python train.py --n_experts=16 --experts_per_token=1 --d_expert=288 --d_shared_expert=0 --lr=0.0142 --lr_mult_qkv=0.4 --lr_head=0.0093 --grad_clip=0.5 --seq_len=1024
Below are experts of layer 2 (counted from 0) of a mixture-of-experts language model. Rows are named router (the router's row for the expert), gate (a neuron's input weights, with its number), up (a neuron's input weights, with its number), down (a neuron's output weights, with its number) and show model dimensions 0-191. Each number is 128 + 24 x the weight over its row's rms, rounded and kept within 0 to 255.
Before each expert's rows: "comes after" lists some tokens at least twice as common just before its tokens as in all text; "comes before" lists some tokens at least twice as common just after its tokens as in all text. This comes from a sample of Wikipedia text that the model never trained on. Tokens count by the router's weight.

# expert 8
comes after: "\n", ")", "0", "4", "3", "5"
comes before: " ", "\n", " \"", " —", " +", " Total"
router [166 146 103  96 159 140 129 150 103 122 116  96 154 163 171 153 126 129  99 122 132 101 115  71 106 135 110 113 133 158 112 155 142 129 187 143 131 124 105 111 159 109 173 145 119 156 141 117  99 110 141 146 105 137 143 111 119 145 124 120 107  95 151 117 106  94 107 125 126 173  99 144 174 125 163 106 136 148 110 100 147  97 137 101 114 167 142  98 166 129 182 145 140 140  96  93 136 126 104 158 140 103 126 115 147 156 104 176 161 134 139 137 111 152 131 130 108 155  99 151 154 115 152 115  68 165 151  93 165 139 157  93 151  89 143 132 119 150 173 127 144  77 145 137 144 123 102 108 142 138  89 136 117 154 153 129  94 103 112 151 138 104 138  92 112 105  88 132 112 137 145 140 120 104 108 104 149 137  94 114 133 160 107 114 148 110 171 103 159 114 136 103]
gate2 [137 145 114 101 137 115 187 115 125 133 124 120 137 173 121 164 131 133 122 103 127 118 129 148 133 120 157 134  94 144 136  94 128  90 124 140 139  70 151 107  98 104 138 140  87 145 152 167 132 136 127 112 132 119 108 156 142 146 138 116 149 122 100 129 130 148 150 134 148 134 132 132 155 117  95  96 127 103  96 142 148 150 112 152 143 103 121 121 109 107 100 129 123 111 129 126 145 109 147 175 163  92 160  98 116 115 167 157 136  77 136 110 115 164 130 168 151 163 109 109 120  85 167 118 190 116  98 138 119 139 125 130 134 153 149  95 135 129 140 131 143  95  94 153 113 120  79 146 148 134 158  76 129 111  95 120  53  97 125 137 107  91 103 119 121 142 106 153  86 168 153 105 111 123 134 149 103 142  90 127  88 153 167 131 142 137 122 100 186  83 128  96]
up2 [152 138 107  96 151 148 112 165 145 153  91 117 123 135 118 162 113 163 153 142 146 114 115 118 115  83 121 130 112 127 140 134  90 124 120 123 132 120 140 135 108  96 121 173 112 134 134 174 124 124 104 152 120 123 113 139 118 152  99  98 150 121 173 112 145 133 111 121 104 121 118 149 136 138 157 166 125 153 155 117 127 129 133 121 141 143 106 120 146 118  94 120 124 156 130 154 117 156 155 130 103  35 130 107 113 104  74 165 121 103 179 138 153 127 161 155 132 157 153 105 127 126 144 113 174 112 113 143 107  93 135 138 132 128 131 102 127 153 159  99 144  98 155 119 167 127 146 136 167 116 129  87 119  94 105 191  89 118 150 128 147 156 145 104  63  83 102 133  93 123 144 102 110  99 173 158 113 135  80 103 125 128 128 109 185 137 143 129 160 136 105 100]
down2 [113 134 131 127 129 142 119 174 111  97 134 166 112 135 156 109 135 123 128 137 143 101 141 136 105 147  94 115 121 118 112 100 168 147 152 139 116 181  93  79 102 103 157 139 154 101  90  96 112  97 147 110 107 136 142 132  97 142 118 153 138 119 124 141 145 112  96 164 126 120 140 116 119 127 102 194 117 161 135 124 115 139 128 116 132 122 127 107 110 173 169 112  96 172 118 157 127 154 161 112 137 143 132 113 133 120 137 130 130 130 108 109 109 146 122 107 127 112 156 150  97 181 118 178 125  86 106 120 165 113 108 103 148 116 149 184 126 111  96  84 166 139 175  93 141 151 122 113 102 135 100 145 173 150 146 113 182 129 106 130 165 153 166 133 138  83 137 140 151 136 121 164 173 163 136  58 144 108 139 132 150 114 133 115 100 145 129 142 134 169 106 118]
gate3 [111 126 140 149 116  89 155 135 122 156  99 107 159  79 146 145 140 132 130  81 130 131 125 106 114 147 129 102  96 105 115 113 157 123  74 108 128 123 133 108 108 159 150 161 134 142 111  78 139 157 138 102 145  89 105 160 116 117 141 106 119 101 149 130 145 104 158 109 128 136 150 126 166 102 135 128 127 126 122 142 103 121 160 164 107  92 103 153  95 124 142 140 130  99 111 137 128 110 158 149 114 142 115 102 136 127 160 131 106 129 136 152 125 165 131 125  77 145 113  98 128 176 103 164 142 171 113 109 132 173 121 149 151 150 180 124 189 138 104 126 119 108 149 163 123 110  96 152 168 152 152 161 120 152 115 128 180 155 137 136 100 124 147  93  99 157 115 170 102 150 150 168 108 100 174 126 167 120 117 169 111 157 119 120 111 115 108 148 178 127 165 103]
up3 [146 106 153 131 164  99 125 118 151 139 130 136 125 149 164 138 192 111 133 102 102 138  98 136 155 143 139 132 119 146  97  97 132 128 112 132  90 128 127 116 119 119 159 122 153 156 108 147 126 108 144 141  88 164 169 132 160 110 114 136 129 118 121 130 145 174 114 115 122 122 107  88 152  96 122 158 102 128 167  96 131 156 152  83 122 133 114 120  89 115 162 160 148 144 124 142 173 152 122 153 127 117 128 138 179  97 163 160  74 110 130 175 148 100  79  79 131 135  99 179  82 116 100 130 110 125 109  63 122 142 173 167 131 146 115 108 126 126 107 153 147 138 160 156  89 133 139 134  75  97 105 118 130 178 119 127 145 101 127 122 141 137 104 139 110 139 135 108 115 108 131  98 136 138 140 140 130 138 149  95 114 129  89 112 126 160  98  94 145  89 136 119]
down3 [168 163 161 137 105  91 137 136 124 132 143 139 121 110 113 135 134  91 147 104 103 120 124 139 114 134 113 111 124 159 115 109 130 127  68  95 127 157 110 102  61 161 141 129 166 134 132 133 144 128 112 135 141 122 133 123 138 179 159 158 151 113 159  84 177 181 175 106 136  97 140 119  91  96 112 120 125 121 154 142 136 150 144 190  93 142 145 125 100 145 101 114 142 106 128 113 164 154 128 112 110 104  98 152 123 123 125  94 113 111 108 120 142 164 146 115 141  86 136  71 125  95 146 126 137 158 126 139 136 120 158 137 106 157 181  82 173 138 150 114 179 136 148 156 122 140 102 154 143 121 118 131 145 143 137 132 141 190 102 147 132 126 114  96 153 141 123 140  95 123 144 161 105 100 131 153 104 157 121 178 123 139 134 113 125 118 124 155 125 142 145  76]

# expert 13
comes after: "0", "1", "2", "9", "3", "5"
comes before: " |", "0", "5", "6", "4", "8"
router [168 161  99 129 149 129 108 136  81  93 130 110 148 159 154 167 132 113 115 123 135 135  93  92 114 160 102 140 130 125 150 148 134 103 167 121 137 126 101 107 174 103 173 123 118 171 161 118 117 113 168 138  56 100 139 135 149 147  95 134 118 100 145 107 117  91  92 104 106 180 112 116 158 137 144 111 128 131 129 100 136 100 127  68 112 138 144  96 133 125 150 150 119 135 126 124 107 168 120 151 135  97 115 117 150 143 115 176 150 141 135 127 113 138 137 140 108 148 120 134 173 125 146 118  86 178 141 116 148 128 153 100 137  90 169 144 132 141 160 141 124  73 153 143 152 108 127 107 138 144  80 147 106 127 178 106 109 115  87 160 142 118 158 120 120 115 112 141 106 107 168 153 128 109 103 103 159 139 104 130 126 137 124  97 174 126 164 106 157 106 152 109]
gate4 [ 93 143 114 114 104 157 102  96 153 134  86 133 144 110 144 109 149 164 112 148 147 150 121 121  79 143 102 112 119  82 149 144 120 137 144 104 151 184 103 134 116 122  85 128 157 121 139  82 137 134 122 131  95 117 155 139 142 106  91 155  82 107 159 150 126 155 127 145 144 158 101  72 117 106 159 169 155 150 122 127 107 138 162  93 134  56 148 144 118 137 131 129 130 135 128 154 103 131 149 128 119 132 102  96 146 157 160 124  88 147 142 111 120 110 134  99 102 125 135  70  93 110 128  95 118 117 102 113 147  83 110  86 123 150 121  83 106 134 110 158 154 128 140  84 120  84 129 154 172 139 172 105 142 151 122  93 123 142 124 168 146 144 121 138 154 145 106 120 145 169 130 126 149 121 111 113 120 156 118 145 136  71 127 135 133 108 134 112 110  98 160 110]
up4 [103 158 158 132 123 148 133 108 129 119 150  85  99 135 133 145 119 168 103 103 141 118 110 134 121 117 128  90 115 120 162 124 116 146 114  91 128 145 134 117 109 141 125 179 185 146 142 110 118 124 117 114 138 138 114 155 106 139  77 148 134 114 157 113 121 127 139 175 117 132 110 110 146 118  96  93 131 158 149 166  85 149 138  67 136  95  95 135 107 115 135 114  99 137 117 150 118 122  89  93 136  67  77  96 117 107 137 105  93 104 184 131 108 131 104 112 114 133 120 118 122  81 135 139 105 122 139 136  99 157 120 124 109 130 140 123 179 105 157 148 137 141 103 121 128 131 114 139 159 118 114 135 114 139  83 151  53  83 140 132 197 131 128 104 122 139 155 119 154  84 137 132 142 132 140 125 100 145  86 107 196 139 118 156 118 157 133 132 149 136 153 117]
down4 [102 136 119 162 142 142 164  80 133 126 129 111  96  99 135 150 114 100 125 150 125 109 125 128 145 110 155 121 113 123 159 120 143  97 108 102 124 109 140 155 138 118  97 182 154 107 151 147 136  75  77 179  67 165  91 165 157 140 109 146 124 119 130 133 100 148 125 137 137  94 185 119  80  94 139 144  91 101 148 194 146 139 148 147 136 127 100 123 138 114 143 103 114  96 136 134 144 158 129 110 124 151  69 135 158 117 119  89 147 104  80 128 124 163 102 120 142 118 143 142 164 114 159 137 121  80 135 155 126 138 115 108 138 107 174 133 140 102 111 138 117  81  99 130 117 138  84  75 105  87 106 135 163 132 124 132 118 126 134 145 121 147 141 164 110 123 102 133 132 119 123 144 137 163 108 145 142 171 157 140 104 148 135 120 167 127 139 135 133 108 109 121]
gate5 [146 135 109 152 166 124 134 108 137  82 152  99  94 140 151 162 135 139 126 120 152 116 158 144 131 136 156 128 103 192 136 152 143 159  90 149 135 125  93 143 105 147 104 118 119 114 144  93 117 111  91 127 102  99 112 118 147  77 106 126 178 142 120  97 132 156 119 194 100 107 124 152 122 153 118 141  98 115 154 122 167 136 153 119  71 135 137 106 115 130 157 152 122 127 156  97 100 124 135 155 166  80 149 112 142 133 144 161  76 104 128 141 150 176 112  96 156 153 124 140 156 133 101 147 125 122 123  98 166 116 155 139 121 140 141 144 110 125 115 150 126  83 119 103 137 132 192 132 114 101  73 166 116 149 123 147  95 112 157 101 133 136 116 134  95 156 143 101 100 107 118 125 110 153 119  85 135 113  99 112  98 105 117 178 132 122 163 112 131 132 104 139]
up5 [121 119 110 102 106 124 121 131 131 166 127 131 165 133 137 135  97  76 157 157 126 155 115 101 113 131 134 159 154 123 125 132 139 129 183  79 112 142 150 118 125  84 103 151 139 129 157 134 124 121 167 127 115 145 129 114  94 158 181 138  84 129 127 143  97 149 114 129 131 132 121 101 117 153 131 121 117  90  86 111 103 106 144  93 210 134 116 116 130 165 151 128 101 120 141 153 128  93 161 125 127 110 159  71 158 144 140 133 121 114  96 153  81  88  97 137 115 127 103 127 116 141 127 126 115 107  77 150 138 140 130 162  96 113 123  91 117 145  99 124  99 185 140 179  86 135 122 128 124 114 132 111 118 139 109 117 165 123 115 133 127  87 153 159 115 126  73 128 142 161 129 118 109 142 120 128 119 146 120 117 107 127 123 113 148 120 109 142 139 172 172  53]
down5 [146 145 129 136 130 164 125 145 133 154 145 173 114 139 147 143  91 121  97 110 146 141 153 125  69 110  77 169 138 126 107 135 115 140  70 148  86 158 159 133 197 149 158 138 128 107 109 132 165 125 110 116 142 127 170 142 131 116 145 154 115  90 119 128  83 104  72 121 167  89 124 102 161 159 134 137 151  99 169 139 111 127 125 162 122 125 154  48 105 150 157 110 104 119 151 143 136 135 129 126 140 145  91 134 173 139 113 172 136 141 175 111 106 148 114 143 116 168 127 112  95 106 148 101 160 149 138 143 131 165 130 155 128  89  94 151 117 123 118 108  98 112 143 147  98  88 104 127 133 155 152 132 124 156 126 151 117 126 119 161 123  80 131 153 158 152 122 122 115 138 121 123 148 120 129 121 144 121 146  86 104 130 119 137 111 114 143 150 152 146 128  95]

# expert 9
comes after: " |", " ", "|", ";", ":", " in"
comes before: "1", "2", "9", "3", " |", "4"
router [149 146 134 113 147 156  95 122 105 122 131 106 138 174 177 159 132 102 118 119 134 121  85 104 108 162 105 123 143 141 110 145 133 119 180 148 162 150  75 117 162 105 158 161  94 165 170 135 126  88 147 134 102 108 142 107 125 163  99 119 107  84 135  87 114  87 125 155  97 166 101 111 174 137 176 104 126 150 122 103 150 119 152 102 102 132 126  74 156 156 144 136 146 125 115 100 119 148 130 154 111 136 155 106 156 156 111 162 124 167 130 119 115 135 129 124  96 163 120 152 164 111 148 131  93 155 129 122 139 117 145 119 146  88 150 131 107 150 142 139 142 106 130 140 134  96 130 113 150 148  90 143 126 136 174 113  91 108 116 143 136 125 138 116 135  87  90 126 112 112 156 172 125 110  74  92 134 135 106 125 113 136 133  86 158 122 166 122 175  95 136 121]
gate3 [111 123 163 162 128  78 100 143 167 122 118 120 156 102 134 148 123 134 162  92 155 144 148 152 104 145 101 150 112 120 110 116 157  94 134 167  76  86 124 137 103 140  81 124 140 136 117 103  84 156 104  90 128  95 106 175 112 117 150 161 123 106 122 121 134 121 121 125 153 141 121 144 112 104 128 105 102 136  96 130  85 129 174 166 117 136 118 148 132 151 160 112 110 151 106 156 109 167 113 145 122 173 119 155 137 136  89 141 107 153 106 151 119 160 152 128 144 119 120 115  78 113 141 193 120 155  81 155 117 134 164 136 128 122 152 102 152 119 119 107 140 136 125 152 124 147 106 157 154 104  92 149 144 133 131 150 122 128 134 179 111 168 171  89 140 172 132 118 101 113 165 144 102 116 146  94 136 124  94 124 115 146 122 128 106 128 124 130 177 106 169  91]
up3 [165 124 143 136 115 161 124 134 134 166 128 113 125 115 127 137 165 142 108 119  88 134  71 148 157 126 137 119  93 134 125 104 164 122 124 138  96 108  88 114 134 116 151 129 148 144 126 110 128 104 147 134 144 161 161 125 146 135  95 147 139  96 157 138 105 118 150 134  91 141 116  88 102 118 152 127 148  84 175 116 114 136 137  89 130 158 121 127 130 152 127 158 143 123 100 113 144 102 121 129 138  81 137 145 172 114 155 155 109 138 104 115 140  87 125 110 101 162 126 157 102 164  95  97 113 118 113  70 111 117 166 134 140 138 133 110 123 134  95 168 149 138 130 150  82 124 118 152 128 145 125 129 137 175  80 116 144  90 138  78 139 106  61 108 150 166 129 146 166 172 114  73 111 128 159 139 133 126 131 106 125 156  99 141 126 167  92  61 147 142 139 132]
down3 [164 150 121 118 146 126  99 109 148 132 110 152 148 135 123 103 152 122 124 111 154 144  93 129 129 160 118 136 116 127  99 121 177 163 155 116 144 130 125 121 110 124 135 114 153 125 173  98 103 134 123 114 145 159 131 158 112 184 127 132 157 103 162  79 143 180 159 178 147 121 113 174 108 119 107 120 148  82 108 118 138 152 118 178 118 150 146 158 123 150 123 115 161 125 125 141 132 188 129 150  89 158 134 132 146 127 119  76 146 123  96 106 142 139 155  88 122 113 168 134 102 116 158 121 129 111  60 107 146 129 140 141 156  82 163 107 159 115 117 124 113 140 130 155  61 158 169 120 136 116 103 154 124 145 139 103 114 158 100 184 124 149 143 131 169 113 120 143 122 137 147 168 148  90 130 128 136 130 105 117  92 113 146  99 107 141 142 138 107 141 165 124]
gate4 [ 97 124 145 151 116 147 105 117 142 123 125 127  97 136 128 103 157 162 119 120 182 140  89 142  97 157  72 148 144 119 184 173 151 125 117 137 127 155 102 153 119 124 144 128 174  94 103  74 122 136 143 112 108 113 109 103 123 144 137 155  89 137 123 157 100 132  83 152 128 130  47 115 107 116 172 158 148 106 113 101 114 132 157 124  78  86 105 147 149 148 158 114  88 153  93 162 142 159 111 133  95 129  83 133 103 122 103 169  88 102 111 104 139  94  90 113 124 138 140 124 109  92 144 121 138 132 115  91 117 150  99 102 120 134  99 112 135  93 126 153 131 136 127  95 129  85 139 101 163 126 103 110 121 134 139  98 129 161  89 132 154 161 111 105 120 103 125 151 123 131 116 120 144 134 156 167 103 119 138 105 152 103 149 129 130 144 122 154 103 130 127 149]
up4 [ 89 112 117 157  79 103 147 165 141 127 141 148  77 178 114 106 136 182 150 124 149 122 134 165  96 144 123 123 132 152 156 139 105 178 124 137 110 113 138 110 112 166 125 157 142 104  97 106  77 119 104  84 143 147 130 144 133 152 128 133 113 160 126 123  95 129 122 162 102 124  85  90 116 119 173 121 166 161 122 122 123 106 127  88  89 100  79  98 126 155 134 148 108 169  91 124 120 149 118 125 143  78  76 110 117 113 131 106 107 129 157 118 116 133  83 107 124 135 102 142 126  96 135  98 112 137 124 138 152 125 128 121 102 126 117 119 123  99 147 156 138 114 119 185 119 112 142 120 148 128  89 145  97 132 143 154 112  98 135 107 142 143 135 104 125  91 112 131  97 106 129 107 183 135 119 117  72 114 124  87 173 149 134 140 100 148 168 145 112 122 161 139]
down4 [ 78 145 136 160 156 138 122 142 103 119 105 160 123 106 147 115 106 149 113 158 154 101 162 114 140 148 174 108 102 126 160 119 126 105 145 120 130 145 110 127  83 154 150 210 145 119 130 160 142 114 161 143 140 175 149 128  98 104 118 128 120  98 146 164 134 188 161 156 192 122 164 134 156 135 127 115 141 151 117 144 115 115 119 145 138 114 130 138 112 160 148 131  99 127 147 122 141 106 137 145 170 143 113 136 123  90  99 115 153 155 137 109 138 148 115 137 168 136 163 166 179 144 106 152 111 116 117 134  86 130 109 123 155 153 140 125 141 145 143 118 140 109 144  90 124 120 112  94 127 109 154 134 171  92 111 108 142 156 147 123 127 105 123 144  50 131 113 135  97 129 120 164 145 150 139 101 164 179 175 133 147 128 168 149 133 101 142 104 146 109 121 150]

# expert 1
comes after: "\n", ".", " |", ")", "==", " =="
comes before: "\n", "-", "|", "==", "The", " The"
router [163 150 129  87 166 141 128 134  69 116 136  98 154 180 166 158 136 108 114 112 113 104 100 103 101 167  98 114 145 148 105 138 135 110 176 137 144 122 103 118 147  94 178 144  99 153 139 126 129  90 133 146  79 115 125 122 142 130 128 120  98  77 165 103 114 112 129 133 109 182  82 127 188 128 144  98 142 128 119  97 167 116 157 102 123 130 136 103 135 152 152 137 138 153 107 107 111 142  97 161 143 119 143 115 144 141 106 152 148 164 141 131 103 151 116 118 115 168 104 146 144 106 161 120  87 167 144 122 150 135 156 101 126  85 151 129  95 144 149 139 127 110 126 158 121 115 115 115 131 155  83 152 121 138 143 111 103 104 106 151 124 114 136 100 130  79 105 129 124 129 141 135 101 103 110  91 176 142  94 124 136 143 133 119 150 108 171 102 151  84 159 107]
gate4 [106 163 131 135 114 169 111  84 166 102 143 127 119  85 115 133 127 100 111 139 159 131 138 153 110 130 119 106 111 106 204 114 146  95 163 126 131 153 127 163 151 154 157 165 129  96 111 113 129 111 112 134  85 108  87 111 103 129 113 141 119 109 139 133  97 149 125 147 137 134 120  91  97 169 141 169 178 142 139 119 130 123 116  94 113  81 152 135 133 112 171 106  99  85 155 183 126 161 114 126 117 103  88 123 133 147 132 131  77 131 155 105 159 122 128 121 113 192 115 144 110 111 142 134 138 142 114 131 110  91 130 148 136 158 133 120  96  76 128 128  87 148 173 135 130  78 152 116 167 142 145 130 127 137  99 130 101 138 153 149 138 145 121  96 101 135 122  87  79 107 105  94 162 133 121 105 121 175 138 130 128 139 103 102 155 132 119 104 123 116 116 125]
up4 [ 97  95 149 119 141 132 140  93 117 148 131  89  85 124 116 104 149 129 133 126 158  86 145 141 131 138 105 120 109 125 171  86 119 108 131  90 108 152 148 119 148 173 127 163 139 136 121 110  97 122  93  94 135 150 117 145 132 161 108 136 114 141 178 101 105 133 149 139 122 120  92 105 105 148  95 105 168 134 144 170 124 128 114  62 121 106 117 129 162 103 153 133 103 146 132 100 154 179  98 114 170  87 101 138 138 115 102 102  88 132 157 119 122 167 106 100 144 165  88 167 129  70 100 108 124 113 110 107 114 122 119 113  81 133 126 124 108 106 121 147 117 159 140 162 119 155 153 161 139 108 115 108 114 138 139 137 105  72 157 114 180 141 152 134 117 160 129 142 118 148 127  92 162 139 124 121 120 133 113  88 148 139  76 173 109 150 114 124 123 131 108 132]
down4 [ 81 152 109 173 142 122  98  94 117 157 137 111  83  95 123 136 114 147 127 168 136  94 123 136 109 116 129 149  95 152 160  79 157  97 147 138 133 161 130 130 138 150  84 145 102 140 126 147 117 131  98 150 111 155  62 149 140 170 118 123 158 109 145 120  92 122 136 138 137  84 191 123  89 120 119 115 146 125 117 178 135 116 150 142 135 108 149 134 116 157 134  99 120 125 131 124 110 136 152 154 120 147  90 153 144 115 104  95 110  98 148 106 147 115 110 103 168  86  95 168 139 124 131 159 122 116 122 118 136 130 118 117 134  98 145 162 128 146 127 148 162 118 162 146  98 179  50 155 103  83 149 134 167 122 163  99 117 106 140 121 135 127 139 161 104 134  87 153 195 153 134 115 112 164 141 137 147 141 138 132 111 126 125 127 126 110 114 134 106 120 115 115]
gate5 [131 106 122 177 159 118 118 122 107 144 160  90  91 185 140 138 146 129 153 140 146 124 101 140 108 161 134 133  99 111 117 139 161 139  80 116 132 156 117 113  69 153 124 123 152 151 164 104 124 143  81 115 148 119  81 117 118 132 122 134 155 130 117 119 107 139 156 148  93 157 144 144 139 117  85  93 115 118 132 119 166 131 120 129 112  96 116  95 140 157 117 140 143 116 120  96 101 150 153 104 152 147 115 127 110 160 110 148 106 117 101 186 141 176 151  90 134 141 104 148 156 112  92 120 149 159 152 131 150 107 144 142 148 105 142  92 105 111 133 189 145 111 184 118 118 114 147 127 105 137  98 138  72 170  68 129 136 122 104  81 127 100 120 154 100 104 107 121 102 158 106  99 119 112 137 106 103 141 167 108 105 120 103 128 143  97 154 134 145 127 145 143]
up5 [138 105 135 126 119 126  95 176 103 154 118 126 127 138 138 110 102 122 130 137 114 153  98 143 134 164 142 160 135 148  42 148  81 142 156  60 141 110 145 144 104 122  86  85 149 107 154 120 126 126 129 102 135 140 115 117 133 163 134 122 137 165 170  85  85 144 109 164 150 148 158 109 102 124 113  92 118 108  85  87 157 108 156 113 150  97 143 162 122 133 148 102 103 125 109 117 144 138 132  94 143 166 151 105 148 131 143 128 122 144  96 159  94 112 137 152 131 108 106 127 173 129 132 134 131 142 102 134 167 118 123 141 109 101 105  91 100 116 157 149 136 175 159 133 113 103 166  84 145 107 132 100 144 155 142 108 156 138  91 105 130 124 104 126 120 147 106 112 100 156 109  88 106 136 104 129 134 130 165 121  80 119 121 148 113 143 166 127 147 160 151  89]
down5 [135 114 141 126 158 151 121 107 112 155 149 147 111 105 118 140 155 123 125 115 129 159 131 116  98  90 112 121 116 133 105 138 118 143 133 110 125 115 139 134 161 138 146 124 143 106 132 161 139 126 125  84 140 128 157 128 127 129 184 122  85 102 115 148 115 112  60 110 164  94 111 123 187 109 163 138 172 117 128 159 100  79 137 124 111 144 195 100 152 136 176 140 117 144 141 164 130 116  90 122 120 139 123  92 156 106 106  60 148 122 171 102  86 146 145 131 123  94 123 116  96 136 122 134 160  94 114 179 100 112 140 144 126 109 124 134 126 166  99 108 109 102 119 175  82 116 141 133 146 107 143 130 142 116 146 129 124 163  96 151 101 136 128 156 147  96 143  91 132 124 112 128 187 141 143 113 138 124 177  90 164  99 132 130 117 100 134 126 128  99  85 114]